config.yaml
d_shared_expert: 0
routed_scale: 4.83
lr_router: 0.000621
norm: "rmsnorm"
Below are experts of layer 5 (counted from 0) of a mixture-of-experts language model. Rows are named router (the router's row for the expert), down (a neuron's output weights, with its number) and show model dimensions 256-383. Each number is 200 + 20 x the weight over its row's rms, rounded and kept within 0 to 999.
Before each expert's rows: "comes before" lists some tokens at least twice as common just after its tokens as in all text. This comes from a sample of Wikipedia text that the model never trained on. Tokens count by the router's weight.

# expert 13
comes before: ")", "1", ") |", ") | ", ").", "),"
router,164,191,208,256,196,203,197,199,211,212,191,182,167,176,190,182,169,192,194,190,184,210,232,202,233,239,180,214,180,177,235,213,199,179,215,181,197,190,229,210,209,202,203,197,225,201,188,175,179,221,230,195,172,179,186,169,240,214,220,203,221,205,201,222,175,177,203,200,162,199,166,223,193,207,203,210,176,168,233,174,179,202,202,204,200,210,197,231,186,215,189,215,200,185,236,162,227,197,180,216,215,229,194,195,206,223,173,191,175,209,219,184,206,183,191,190,194,178,177,247,207,205,220,205,208,211,224,194
down0,191,216,195,230,216,208,195,174,189,213,166,225,205,177,172,227,214,202,212,212,191,186,204,225,240,184,196,181,213,210,218,221,210,213,202,202,202,206,219,165,205,200,159,175,197,230,159,154,178,195,248,211,213,204,188,165,193,181,194,190,177,184,251,203,189,156,155,206,208,188,181,187,198,164,210,203,208,213,198,200,197,224,184,183,172,221,183,203,213,204,205,212,175,186,203,180,203,182,183,187,195,205,185,186,198,162,202,162,227,207,221,204,182,199,199,196,184,192,220,214,187,177,199,195,220,236,195,172
down1,214,232,202,178,192,223,164,191,198,179,202,214,171,180,195,198,204,239,204,182,215,233,195,214,213,192,183,190,213,192,254,215,178,192,208,197,192,207,200,202,205,209,201,200,236,189,214,203,209,199,223,184,202,209,186,196,248,213,197,196,216,236,203,167,212,211,225,186,211,186,190,203,232,181,194,221,201,194,192,237,215,186,184,195,215,211,216,189,209,160,192,172,239,192,236,210,201,215,181,208,177,156,185,221,184,217,205,213,194,184,202,177,230,165,205,209,172,202,195,201,183,203,207,230,193,176,164,204
down2,209,189,225,205,206,195,183,207,217,210,182,233,205,197,177,213,211,197,206,193,227,187,184,193,205,193,207,193,212,216,154,206,202,206,194,183,223,171,204,196,200,228,174,223,220,219,213,237,196,224,216,202,203,208,188,211,198,199,192,214,191,212,206,209,164,207,174,223,212,221,197,228,157,172,164,189,166,176,199,179,255,214,217,194,210,185,193,224,215,167,214,187,231,235,209,195,180,173,185,201,202,196,210,202,155,200,200,222,191,182,198,183,214,202,206,212,203,227,209,181,254,225,175,159,161,191,229,164
down3,149,195,221,206,206,213,169,179,187,224,172,209,185,219,186,202,177,223,198,185,164,189,212,165,191,219,220,175,202,187,211,206,198,217,177,181,218,186,204,209,185,202,191,182,200,199,212,174,212,229,201,194,223,221,223,205,205,169,212,184,194,217,224,178,174,211,180,177,208,192,202,228,181,188,213,210,199,202,195,194,216,184,195,206,218,213,209,165,196,235,177,208,217,214,165,200,195,207,134,185,212,208,181,193,178,191,193,200,198,196,180,191,209,196,200,213,167,221,201,208,165,202,183,170,193,187,167,190
down4,179,222,191,196,204,206,198,215,194,190,211,195,214,225,159,209,209,215,169,199,172,193,204,209,170,176,186,189,218,211,183,189,198,210,190,191,195,241,197,222,211,204,211,231,220,191,155,195,178,179,227,214,184,166,218,207,199,229,220,175,196,215,218,191,178,205,215,204,183,191,192,159,228,196,216,199,199,180,242,160,193,160,206,178,224,183,219,188,194,187,233,206,178,178,188,209,186,212,203,195,187,186,176,197,184,221,197,208,171,197,213,226,187,172,155,205,172,232,209,208,180,225,191,203,209,206,230,222
down5,239,179,205,231,215,222,227,176,174,201,210,183,183,239,175,198,224,186,177,221,219,217,226,236,190,198,195,198,197,193,196,220,211,196,220,190,183,246,233,202,215,149,227,177,221,201,143,207,209,198,182,201,182,233,195,202,190,196,189,207,184,199,219,214,188,234,219,186,220,203,175,204,210,204,224,190,200,225,196,176,204,190,173,226,213,215,196,212,186,176,190,203,212,189,197,198,198,165,212,187,220,195,183,166,189,263,175,259,207,190,172,164,187,199,225,205,202,236,216,215,214,211,215,224,210,198,167,203
down6,179,190,240,189,218,231,173,233,222,227,190,184,195,212,217,176,178,197,170,203,195,220,188,157,190,219,194,149,197,212,140,228,163,177,202,180,197,198,194,225,182,201,181,232,212,202,212,189,166,211,224,175,189,156,202,210,195,183,188,209,199,192,194,188,226,174,202,170,194,170,267,196,244,196,195,226,187,145,204,188,200,222,196,190,195,200,174,207,211,237,180,227,212,179,208,199,201,237,196,201,192,192,224,206,204,219,195,192,192,195,193,233,189,187,173,173,189,180,193,172,164,191,196,215,186,244,193,225
down7,197,181,181,210,188,146,203,217,213,224,188,198,223,203,174,243,205,178,201,158,178,195,226,199,198,184,202,205,241,192,195,167,169,206,168,220,213,199,186,193,203,209,194,189,156,219,216,216,189,219,195,213,187,201,212,206,181,197,221,234,225,173,213,184,241,206,205,215,230,193,200,163,170,247,198,208,204,188,197,250,243,198,202,177,186,202,227,214,223,159,190,185,176,197,218,216,156,236,217,224,221,191,186,215,190,186,184,233,215,186,201,215,192,199,225,203,194,203,185,180,157,193,182,205,186,214,171,228
down8,200,202,222,197,199,198,206,208,208,174,223,206,139,169,207,201,186,184,218,186,207,227,183,169,215,175,187,198,247,220,181,228,184,193,163,178,186,199,186,205,194,216,222,180,201,240,189,222,195,209,153,216,234,208,169,195,184,161,205,202,206,225,180,201,227,211,193,190,184,187,204,198,178,210,181,192,161,193,204,201,213,195,214,194,165,202,232,243,220,160,188,215,173,201,187,233,209,205,182,170,222,204,156,175,186,217,226,184,208,223,188,161,238,142,190,221,161,210,184,228,179,209,212,196,199,180,207,222
down9,193,206,196,182,207,168,199,204,200,172,218,217,179,197,228,178,200,178,203,207,216,187,201,199,220,210,203,196,233,190,224,197,201,165,190,167,233,207,189,181,190,173,205,225,203,210,195,177,204,195,203,172,217,217,209,236,183,213,204,211,177,159,171,213,205,188,211,194,200,160,210,185,185,205,205,217,221,201,213,211,180,188,207,201,218,201,184,178,206,190,189,247,203,199,181,214,171,192,221,166,238,203,214,203,193,181,231,179,199,187,195,190,207,240,205,213,199,186,223,212,193,233,210,227,186,176,189,170
down10,171,174,199,211,209,210,210,192,225,162,244,151,203,196,209,188,200,202,194,188,197,199,197,198,168,211,188,203,204,193,160,223,268,233,165,188,201,193,176,190,181,199,240,196,193,182,171,228,211,203,187,161,168,172,205,175,194,220,210,207,177,221,197,157,189,220,210,180,189,208,185,203,192,220,200,225,179,208,211,219,176,189,221,172,175,175,190,180,173,210,218,207,188,199,177,168,190,173,175,175,159,197,181,201,202,194,198,208,241,223,177,210,234,234,175,220,232,204,180,202,194,178,215,178,184,184,185,203
down11,180,159,196,213,217,224,189,201,206,206,215,215,236,180,214,197,200,162,202,210,202,182,185,203,195,190,205,190,224,178,198,181,206,224,190,208,173,216,181,177,214,233,229,229,221,178,201,230,216,196,178,206,184,175,232,187,169,210,219,213,203,157,220,172,216,227,165,175,212,187,173,230,205,220,213,218,185,168,202,188,210,183,224,205,194,208,196,204,171,224,233,210,166,183,197,218,182,206,206,196,203,202,220,227,212,195,179,212,159,208,216,194,197,178,193,214,211,185,217,215,189,223,208,188,229,214,213,179
down12,207,208,187,219,227,203,183,201,172,185,227,207,174,185,207,195,199,219,211,189,196,210,220,159,211,189,187,199,231,213,197,206,206,194,194,216,184,194,204,229,219,165,220,177,200,199,199,193,179,192,217,179,209,227,163,162,183,208,240,205,168,219,187,182,220,226,224,184,222,202,204,186,202,201,174,181,203,217,212,183,220,157,206,180,220,202,182,220,193,208,184,195,189,222,210,179,202,198,169,145,167,201,183,197,193,199,184,215,181,175,210,230,172,176,220,191,215,195,208,207,202,191,204,217,193,190,181,176
down13,225,224,215,201,189,239,199,175,210,212,201,194,175,179,234,234,223,194,161,225,184,187,209,203,214,207,194,197,176,207,217,209,202,162,214,211,185,169,197,204,186,182,236,227,171,230,203,190,227,189,215,207,225,216,217,209,217,232,199,187,184,203,216,226,188,167,205,226,174,196,207,243,193,186,184,168,219,163,217,210,212,176,211,195,184,182,180,170,190,219,218,211,189,168,197,196,173,214,224,186,192,209,155,201,212,216,205,194,193,171,175,197,188,206,197,212,227,175,230,199,190,219,210,230,230,216,211,189
down14,206,204,199,203,201,219,201,208,177,212,204,180,206,170,171,227,194,221,178,169,208,180,190,211,163,227,206,204,180,200,205,174,214,242,211,176,188,216,187,199,202,249,195,164,194,234,162,166,192,211,203,155,184,171,194,191,189,207,139,196,184,224,207,194,213,193,177,210,206,196,146,184,172,194,249,224,206,228,203,243,179,179,190,186,203,201,195,214,202,216,158,209,200,214,194,237,196,194,192,200,220,175,176,218,217,226,195,201,192,193,162,200,169,177,172,201,243,212,211,193,197,182,190,219,191,237,201,179
down15,211,196,217,194,186,194,153,197,191,189,224,205,177,205,222,180,222,174,194,191,176,178,225,201,203,183,218,206,201,204,221,196,211,179,195,164,209,194,181,239,183,179,192,187,208,172,210,175,204,193,225,218,190,212,207,218,221,211,196,203,213,207,238,184,179,221,206,202,224,203,185,207,207,206,194,209,196,223,196,156,175,220,221,182,206,177,186,197,223,194,192,226,198,180,190,188,171,220,191,184,199,189,166,234,159,202,193,192,219,150,215,206,238,173,189,265,178,222,180,202,181,223,184,220,237,224,190,229
down16,215,214,209,206,212,206,224,228,220,186,201,242,166,188,203,200,194,195,188,227,220,232,188,177,213,189,203,201,215,197,170,218,225,203,188,211,201,207,207,166,173,213,203,219,188,175,191,171,211,231,230,195,209,221,207,198,209,175,195,206,173,196,173,201,224,257,172,181,257,201,188,179,241,196,200,207,190,191,187,238,168,191,185,210,187,208,210,191,183,188,228,214,199,208,221,178,197,181,179,197,175,198,162,192,239,213,178,220,214,225,185,174,182,220,214,200,161,205,210,222,207,212,182,176,237,200,249,186

# expert 5
comes before: "| ", "1", "3", "2", " | ", "6"
router,217,197,196,214,204,195,218,201,209,205,200,206,212,198,194,222,185,185,180,182,159,174,189,205,184,265,237,187,206,182,201,208,213,188,197,235,185,204,170,184,174,211,202,196,207,189,181,224,197,200,240,187,176,198,189,206,228,216,216,193,184,182,176,181,200,192,199,192,184,172,197,163,199,232,211,202,207,194,215,216,173,207,197,208,235,198,236,173,177,220,184,229,207,200,199,189,206,236,216,182,179,190,178,194,217,177,183,193,187,210,191,215,180,205,196,219,205,187,195,236,195,179,204,145,196,218,183,227
down0,198,205,210,222,199,205,186,198,202,184,215,195,213,201,240,196,200,190,204,203,179,215,185,194,177,177,229,205,193,222,223,201,194,220,189,240,211,185,195,209,208,193,209,191,195,235,175,188,184,188,229,162,216,179,172,219,200,207,221,206,187,191,207,180,193,235,192,212,228,206,202,227,159,217,190,186,180,154,218,239,208,160,212,197,216,166,219,224,231,163,178,187,209,202,193,191,177,206,207,205,206,224,190,200,197,181,185,189,200,197,212,203,227,188,200,239,202,211,205,227,202,185,208,214,217,134,196,189
down1,215,178,225,208,202,210,202,217,214,195,168,182,183,236,234,175,196,191,183,204,177,206,209,196,198,177,194,196,186,169,212,248,196,180,213,215,185,223,186,207,190,192,230,221,212,236,176,217,212,214,191,214,193,198,214,214,178,215,220,222,212,223,173,194,225,158,209,186,249,207,226,213,230,199,193,201,209,196,170,161,171,222,203,193,208,221,171,198,185,211,220,210,224,209,209,193,196,199,223,220,184,275,186,182,156,202,196,199,204,187,196,174,202,218,225,200,205,210,196,242,180,202,194,209,206,182,157,213
down2,219,184,227,232,231,169,207,211,205,222,200,196,198,189,195,190,172,240,211,218,199,201,187,157,219,160,186,222,207,195,203,195,170,211,197,208,166,242,203,179,216,186,216,184,201,200,179,205,216,229,189,189,231,199,209,215,192,181,189,234,231,186,217,201,216,198,193,199,190,217,194,195,194,187,190,189,156,227,185,198,205,203,195,220,180,207,195,218,205,191,151,222,181,202,168,199,215,236,172,205,186,194,185,178,166,199,200,221,197,201,205,191,207,197,189,181,205,216,209,163,179,201,192,216,185,233,212,185
down3,217,184,196,214,213,174,224,186,215,218,183,173,196,198,212,169,216,195,203,198,211,172,215,229,186,194,174,191,212,207,186,174,186,205,190,192,188,190,161,175,202,240,191,204,193,223,197,178,240,191,194,159,180,222,162,210,231,239,184,208,161,218,202,198,189,218,176,200,190,220,200,183,176,196,200,186,192,182,209,217,176,172,192,206,235,182,198,185,248,172,184,238,225,149,203,184,188,179,232,227,238,189,164,214,192,191,207,206,167,207,201,159,189,211,205,194,187,224,212,214,174,232,184,194,198,162,202,192
down4,224,187,197,198,176,223,228,199,198,196,160,191,189,176,239,189,183,206,191,230,179,179,213,216,212,196,210,194,215,218,205,211,207,222,174,164,188,208,181,231,233,188,216,180,176,223,173,198,219,218,170,226,234,211,191,197,209,238,198,202,204,203,208,224,199,219,177,194,203,231,198,171,222,156,213,179,206,230,197,196,205,206,224,197,183,191,180,223,241,185,240,210,210,171,195,201,220,178,217,187,201,193,223,216,215,203,222,209,199,202,177,189,201,211,199,208,205,210,183,205,251,220,203,175,186,241,238,263
down5,194,183,229,172,186,200,207,208,212,196,209,205,182,218,179,219,218,170,182,193,181,169,239,196,233,219,210,223,218,177,205,175,216,194,180,231,187,182,200,198,188,221,183,181,225,198,191,205,178,202,215,251,201,169,229,234,221,187,184,195,188,182,209,230,179,135,169,207,184,195,152,231,173,169,201,209,220,220,177,174,214,206,219,180,213,232,204,191,200,218,186,191,190,217,214,235,205,208,172,201,193,216,192,189,183,209,228,187,178,211,200,171,204,205,177,218,197,179,208,200,215,201,186,197,192,249,186,184
down6,170,187,178,191,194,273,222,209,194,213,205,214,193,231,208,185,196,195,223,201,202,187,206,225,224,201,207,192,167,205,201,208,166,192,212,231,147,172,184,209,176,175,198,218,192,207,202,139,193,196,195,188,227,217,206,172,211,202,215,207,208,198,187,228,213,174,201,223,213,185,208,185,223,194,204,182,224,157,194,188,230,197,212,193,190,185,188,189,216,173,217,199,170,158,238,197,216,187,180,184,185,228,212,195,202,164,257,191,185,200,184,156,186,186,200,209,196,165,169,209,232,233,205,202,216,197,184,203
down7,215,200,207,183,222,200,179,198,170,172,208,189,218,207,193,218,207,158,189,195,259,163,215,187,193,199,207,207,194,209,166,157,176,201,187,217,221,187,209,196,215,187,224,194,176,220,194,219,220,190,219,177,202,214,193,168,198,210,212,187,203,210,174,215,184,209,178,217,214,194,203,183,205,200,222,205,193,219,203,185,203,211,190,213,245,233,199,206,219,196,171,205,197,234,196,196,176,187,230,206,192,171,183,217,214,196,194,168,170,204,204,208,190,178,205,238,207,203,193,178,215,202,198,198,220,177,179,177
down8,213,231,198,204,240,213,202,214,191,166,211,236,221,192,200,189,165,159,205,219,187,218,207,167,174,213,192,228,197,210,185,185,215,211,232,233,200,201,235,214,194,222,184,211,231,205,210,205,206,204,192,202,205,186,195,216,183,217,197,211,190,173,159,220,184,213,196,208,193,220,267,193,207,191,219,198,209,215,193,194,177,198,194,200,190,196,191,186,184,216,183,190,231,215,164,180,232,232,195,209,172,171,213,206,222,212,174,212,173,189,222,169,203,180,179,245,183,215,210,198,203,176,181,150,203,228,179,171
down9,220,209,221,184,180,238,206,199,187,208,196,184,195,195,224,193,198,204,239,173,203,198,188,193,210,198,205,178,181,192,215,185,218,218,193,199,246,227,223,198,190,194,237,226,153,199,176,193,186,201,214,196,240,187,216,190,195,206,218,197,218,213,238,215,190,223,202,216,183,191,246,170,211,175,189,209,198,152,211,195,182,219,211,181,231,182,215,205,209,203,197,170,166,211,189,211,207,212,200,167,142,214,224,172,196,170,221,201,211,193,212,175,216,220,215,197,199,231,243,239,167,173,225,205,219,164,217,200
down10,211,184,183,197,201,179,264,194,181,207,222,188,192,183,205,210,221,179,168,209,193,214,201,169,191,222,180,191,208,236,196,208,214,222,172,165,233,212,214,192,226,214,203,218,205,204,203,162,213,232,213,204,212,250,214,178,204,174,230,200,234,207,210,191,224,228,177,218,206,234,181,203,204,176,191,195,210,179,208,203,232,215,199,186,223,226,216,192,198,196,249,174,215,155,204,190,184,183,175,230,191,190,200,231,219,173,227,256,187,200,202,245,206,211,210,174,222,186,207,179,193,193,215,194,218,176,209,219
down11,211,210,197,178,188,221,224,195,223,178,142,192,182,178,207,194,167,223,192,194,226,204,200,209,195,170,205,166,182,201,222,215,176,174,219,208,195,199,229,212,195,196,182,241,205,240,219,233,190,225,215,222,186,178,178,193,197,197,214,190,212,192,202,191,186,226,214,205,207,222,193,203,188,190,199,192,207,192,215,175,202,217,189,185,166,205,198,230,217,184,185,193,216,216,219,192,194,230,228,228,208,190,220,183,204,216,193,165,171,208,148,207,171,226,214,164,223,252,167,215,193,186,202,198,223,216,169,202
down12,172,208,188,215,173,184,249,218,192,196,204,229,204,189,165,163,146,195,213,201,230,237,199,212,193,207,228,218,190,225,196,231,200,225,244,167,217,199,218,168,202,226,203,219,161,185,203,210,213,238,194,167,195,217,213,178,206,202,235,199,180,191,219,206,213,187,192,185,198,206,202,189,211,204,168,188,226,217,200,192,196,198,196,219,210,201,225,194,226,180,199,182,180,186,177,169,228,204,226,207,205,209,188,231,170,198,211,183,201,201,202,187,188,196,224,184,213,218,207,159,170,174,199,209,210,146,199,229
down13,247,197,211,206,190,183,173,200,213,227,195,185,178,202,201,209,194,237,213,199,181,209,204,175,176,207,206,226,234,150,198,199,204,208,252,189,200,197,212,218,211,198,187,185,214,215,187,202,200,203,171,169,191,184,179,183,225,181,199,193,202,196,196,198,216,185,178,184,188,209,189,225,186,175,184,207,175,204,203,182,195,140,240,204,183,195,192,186,168,158,180,185,193,223,201,225,216,202,204,234,215,196,191,187,205,227,171,220,192,219,186,206,205,180,217,192,195,185,203,200,177,175,172,210,224,209,222,180
down14,182,180,192,180,178,191,198,267,239,197,164,209,208,179,209,220,183,202,181,194,173,200,217,192,213,224,172,189,206,175,208,222,191,180,199,204,186,175,200,256,185,229,196,121,220,191,190,205,242,236,206,211,212,175,215,205,195,209,206,238,236,190,207,186,204,198,183,185,217,191,213,199,211,221,212,196,222,180,229,183,209,227,218,208,188,194,199,200,211,196,214,205,217,205,203,191,205,206,161,254,254,243,194,164,178,208,202,203,216,209,188,204,228,199,209,217,199,191,211,191,229,194,204,215,198,192,219,219
down15,192,198,219,206,231,183,229,192,173,223,184,189,176,205,228,200,200,204,230,190,195,181,204,201,205,124,210,216,220,189,182,181,155,196,194,207,207,188,184,181,184,188,199,201,154,198,211,148,213,211,189,165,198,217,232,194,197,208,213,176,207,218,208,192,205,221,203,212,157,214,217,238,184,216,140,205,167,226,216,229,190,182,195,228,225,187,186,211,215,204,171,191,219,186,173,237,205,225,212,208,186,203,183,230,204,209,183,192,217,165,222,201,200,200,221,221,224,207,192,230,199,202,201,234,216,203,195,211
down16,208,184,189,170,226,171,214,193,212,208,186,201,213,195,182,227,214,180,202,226,209,209,219,213,174,200,201,224,212,200,193,163,193,216,216,183,252,167,179,203,213,187,164,178,223,211,184,216,207,162,204,218,222,235,184,210,204,213,197,196,213,167,206,228,209,189,191,218,200,179,222,241,159,176,224,205,210,216,209,195,185,186,198,193,159,210,213,194,209,186,218,212,166,210,167,215,219,226,204,181,176,208,205,185,215,202,185,190,224,223,210,184,179,185,186,212,206,212,167,183,240,217,170,201,198,200,199,192

# expert 7
comes before: "\n\n", " The", "The", " In ", " He", "In "
router,200,182,194,179,181,209,153,194,192,213,174,170,239,219,211,240,198,204,197,179,209,167,197,201,205,227,186,198,166,178,192,208,186,192,224,227,205,215,214,229,211,205,187,202,202,213,201,185,183,212,176,224,205,195,167,194,173,220,181,181,211,175,212,203,184,205,219,197,212,214,206,188,204,209,204,223,219,205,201,184,193,201,201,219,233,214,174,205,183,162,227,180,199,194,195,226,226,163,211,206,210,184,205,221,196,192,238,187,202,221,223,221,195,187,168,186,197,203,210,208,228,159,194,189,225,193,194,217
down0,200,158,176,177,191,136,193,176,230,203,215,237,209,211,219,201,208,207,209,213,202,188,200,213,206,204,165,230,187,189,192,184,196,182,193,203,206,207,204,203,217,246,223,214,216,179,189,189,208,198,179,200,210,216,182,158,191,187,169,210,214,255,226,204,222,171,157,182,203,208,168,207,180,181,147,173,178,211,171,209,207,217,230,191,169,209,184,196,205,193,153,177,173,232,217,210,211,226,229,206,207,200,231,197,186,202,186,184,191,190,220,191,194,196,203,172,165,217,197,178,200,191,210,202,196,206,191,206
down1,212,193,205,228,183,147,229,229,203,225,191,205,245,205,196,216,211,202,208,208,195,198,201,197,205,189,176,193,198,195,216,184,183,217,231,201,210,175,183,204,188,199,201,197,213,218,184,190,189,155,207,167,209,176,229,207,187,191,222,261,202,225,181,181,213,228,231,240,196,186,222,215,177,205,216,187,213,165,191,181,178,238,189,198,216,178,185,213,200,193,173,192,205,201,200,198,195,204,180,227,206,172,216,194,219,189,204,174,209,200,168,209,258,176,208,183,187,175,208,197,159,189,211,158,212,180,208,202
down2,154,207,178,202,194,180,214,158,192,224,197,199,187,169,195,196,232,156,200,162,173,218,204,228,198,216,201,190,171,205,170,238,201,196,179,202,192,250,179,193,244,186,223,209,217,208,179,193,214,198,197,197,178,210,182,197,207,219,217,198,197,196,184,181,193,213,208,199,215,185,188,211,171,230,173,236,184,199,177,202,194,186,235,228,227,228,190,221,246,169,200,208,199,219,204,229,215,233,206,174,230,236,176,179,191,212,202,216,200,199,206,212,188,196,217,224,204,208,169,230,222,164,177,231,215,209,226,191
down3,172,228,209,226,209,184,175,190,180,176,154,208,213,216,220,199,186,215,167,203,214,222,211,166,205,195,231,217,178,193,218,168,185,212,169,187,203,183,176,199,197,177,158,219,218,188,204,219,223,203,210,189,195,200,222,208,210,250,244,167,215,174,185,258,223,170,191,199,200,172,172,203,198,176,198,245,183,181,222,214,171,174,179,188,169,172,208,209,201,201,230,192,205,201,191,196,196,199,196,191,204,202,171,197,208,183,208,207,223,212,182,224,168,193,192,243,165,175,203,180,214,202,190,215,189,230,199,208
down4,216,245,184,176,201,168,197,206,243,190,163,206,202,168,221,191,197,212,207,251,221,207,209,205,192,236,185,137,215,188,209,201,190,183,215,220,176,203,189,206,191,218,220,208,217,176,215,223,185,220,210,185,186,186,212,223,159,178,175,209,214,187,201,201,227,169,163,190,212,210,186,220,159,171,197,198,191,190,207,183,188,211,214,206,208,204,194,188,217,202,194,136,211,189,185,192,196,208,229,182,237,164,204,207,228,221,189,177,164,185,233,194,240,188,238,211,188,191,169,199,180,220,185,179,175,152,191,211
down5,182,204,189,196,216,216,203,171,165,180,181,206,161,185,179,218,196,207,206,225,182,193,209,235,158,211,191,218,232,144,225,209,223,213,208,181,186,216,211,220,205,208,210,179,161,206,189,187,195,206,185,217,194,218,238,201,203,214,177,211,200,191,210,220,158,185,167,200,187,183,228,162,187,236,188,224,196,196,233,198,179,173,173,174,187,142,231,183,201,188,181,202,207,196,192,216,189,194,226,202,202,205,154,174,184,215,219,164,195,207,239,205,190,236,207,229,200,174,217,221,213,159,154,197,179,232,172,195
down6,201,184,212,220,207,215,210,246,202,222,176,196,216,247,192,176,197,235,200,200,177,177,223,177,188,218,187,184,188,179,187,186,190,195,183,177,185,214,222,189,229,199,187,228,166,171,200,212,231,233,224,190,205,172,235,184,194,184,254,161,216,207,189,197,167,217,212,220,184,225,219,160,208,214,206,192,215,151,178,187,245,199,170,183,165,186,193,169,229,221,168,217,212,212,168,185,238,195,186,190,187,175,209,220,194,194,204,184,204,204,174,202,192,208,172,229,214,186,198,200,178,213,188,211,176,164,224,221
down7,222,222,197,206,220,194,168,198,197,212,208,192,200,162,191,220,185,196,197,230,211,161,219,185,192,229,222,206,213,215,212,226,204,182,210,212,178,211,208,176,170,224,166,208,196,193,173,191,220,177,214,187,173,204,145,223,210,190,206,198,197,174,195,177,220,202,164,190,198,207,194,196,195,198,245,194,209,227,182,174,205,172,223,190,224,209,192,173,215,201,194,206,236,182,187,204,182,175,210,219,227,188,228,211,208,213,214,169,216,181,191,213,200,221,176,197,174,225,225,180,196,177,188,225,185,217,216,201
down8,216,225,183,219,231,208,202,204,217,139,225,182,197,205,172,187,185,235,212,211,217,217,224,208,187,213,201,191,208,218,181,176,196,177,208,223,188,186,188,224,193,205,209,184,190,223,209,203,230,188,198,237,172,206,241,214,185,191,221,174,193,186,207,207,221,233,207,228,207,202,228,217,216,194,236,241,202,221,174,184,227,177,205,169,208,170,201,204,235,214,172,153,201,196,191,208,195,179,207,177,189,211,254,197,211,189,183,229,220,201,200,186,188,173,247,209,191,192,250,200,181,209,203,214,206,180,201,215
down9,241,227,179,217,179,192,229,228,207,207,212,198,198,199,201,217,183,225,210,207,218,209,175,230,200,166,218,172,205,216,185,205,223,170,200,187,188,185,211,218,202,200,215,183,200,208,177,203,193,176,179,237,208,173,165,218,224,198,147,182,194,204,218,207,160,211,188,233,206,212,187,207,207,186,229,204,234,205,218,213,196,216,157,212,226,199,232,199,183,200,154,229,177,170,226,198,188,182,205,195,194,191,212,211,186,181,183,173,225,192,171,188,188,205,202,232,192,171,189,202,178,251,183,208,210,184,180,204
down10,175,202,214,217,171,207,206,208,198,201,206,196,183,226,199,172,175,207,212,194,209,226,209,273,160,199,209,185,193,187,219,210,155,208,196,209,201,200,191,179,201,173,221,175,219,210,185,168,207,206,237,243,180,169,168,191,211,177,200,167,171,174,209,207,183,218,194,176,224,294,193,186,188,167,201,225,219,191,254,183,200,225,229,185,186,190,197,216,200,207,208,184,187,169,226,239,178,206,192,191,214,212,183,220,191,197,188,183,179,220,194,214,226,204,187,194,213,214,209,171,198,205,179,205,197,211,162,185
down11,181,211,204,193,195,227,236,182,206,171,227,203,160,195,180,219,178,219,182,196,183,180,249,213,195,184,184,199,202,216,192,231,222,187,161,196,183,213,236,176,192,192,222,232,207,175,195,222,182,167,216,229,206,215,212,191,206,205,232,196,189,201,220,183,261,225,181,212,174,228,200,239,241,205,192,189,156,192,186,200,233,184,233,202,168,217,198,184,220,208,207,195,164,212,233,200,221,209,161,199,174,203,207,184,166,197,222,223,182,152,190,203,159,238,183,175,157,218,229,217,238,179,212,209,182,203,232,217
down12,194,197,183,215,237,219,199,223,193,233,209,176,212,221,210,222,190,219,222,217,184,175,158,199,199,240,200,231,207,253,225,196,202,200,194,216,181,180,171,180,193,196,172,210,192,166,173,195,173,213,200,190,188,223,174,181,185,186,200,190,215,198,198,217,195,187,205,177,181,216,178,193,205,201,239,186,187,210,182,223,173,185,189,228,209,206,233,168,227,187,178,161,193,187,212,205,202,203,207,196,187,184,194,192,209,184,184,188,244,198,226,174,163,219,213,147,182,206,191,181,244,148,212,181,187,210,204,226
down13,251,180,176,184,223,201,163,178,211,193,208,235,199,204,215,181,186,184,236,200,238,199,221,197,198,198,192,226,191,189,185,190,167,202,180,175,212,162,212,187,159,187,201,216,214,193,192,201,221,178,195,177,189,192,210,236,205,215,188,202,194,171,232,170,184,197,196,181,221,216,202,178,265,194,181,196,200,172,222,238,221,218,200,163,206,215,180,187,220,184,193,175,194,254,190,211,213,188,214,191,210,200,198,188,177,196,204,210,208,202,207,164,184,228,181,186,209,213,166,192,194,181,221,222,188,223,160,197
down14,183,265,233,202,166,207,163,201,209,233,217,220,180,185,211,187,155,201,203,191,218,173,229,200,202,215,190,190,200,202,218,228,198,213,224,196,247,186,193,206,231,207,215,175,223,187,221,183,174,220,178,244,219,196,199,170,170,220,217,197,182,201,181,224,228,202,219,200,182,184,186,204,184,206,132,186,194,190,220,201,220,193,171,197,209,213,190,189,207,235,208,216,210,206,180,175,201,187,209,173,209,206,221,224,230,170,196,207,193,183,214,208,188,212,164,201,200,199,200,187,195,228,189,236,177,219,182,213
down15,207,205,192,222,218,162,231,161,176,188,176,224,210,186,185,195,153,200,216,175,220,187,200,195,187,159,215,225,203,196,231,193,192,186,216,215,175,238,219,175,175,211,205,191,182,179,217,209,166,196,191,206,190,234,182,246,199,161,189,217,215,211,204,172,199,222,205,163,242,183,255,175,208,186,208,214,206,180,226,197,189,235,232,164,193,174,167,181,230,190,191,172,204,184,196,212,231,188,186,185,214,193,213,204,201,176,269,203,153,175,200,201,201,216,188,221,209,209,235,217,197,186,184,179,216,228,183,213
down16,230,226,201,177,202,211,220,197,196,189,179,211,198,183,191,198,209,232,199,181,166,190,209,215,164,179,230,201,218,214,193,187,205,206,204,160,212,206,165,225,175,212,193,190,205,189,188,156,174,220,200,216,217,220,207,174,174,198,209,169,200,180,194,166,191,225,222,204,190,187,195,215,228,179,196,192,202,232,211,227,195,182,215,231,212,207,197,162,209,197,184,182,177,188,181,198,192,204,199,211,184,200,214,206,192,223,204,226,187,215,199,187,195,194,238,235,206,187,235,259,170,191,214,205,197,197,184,217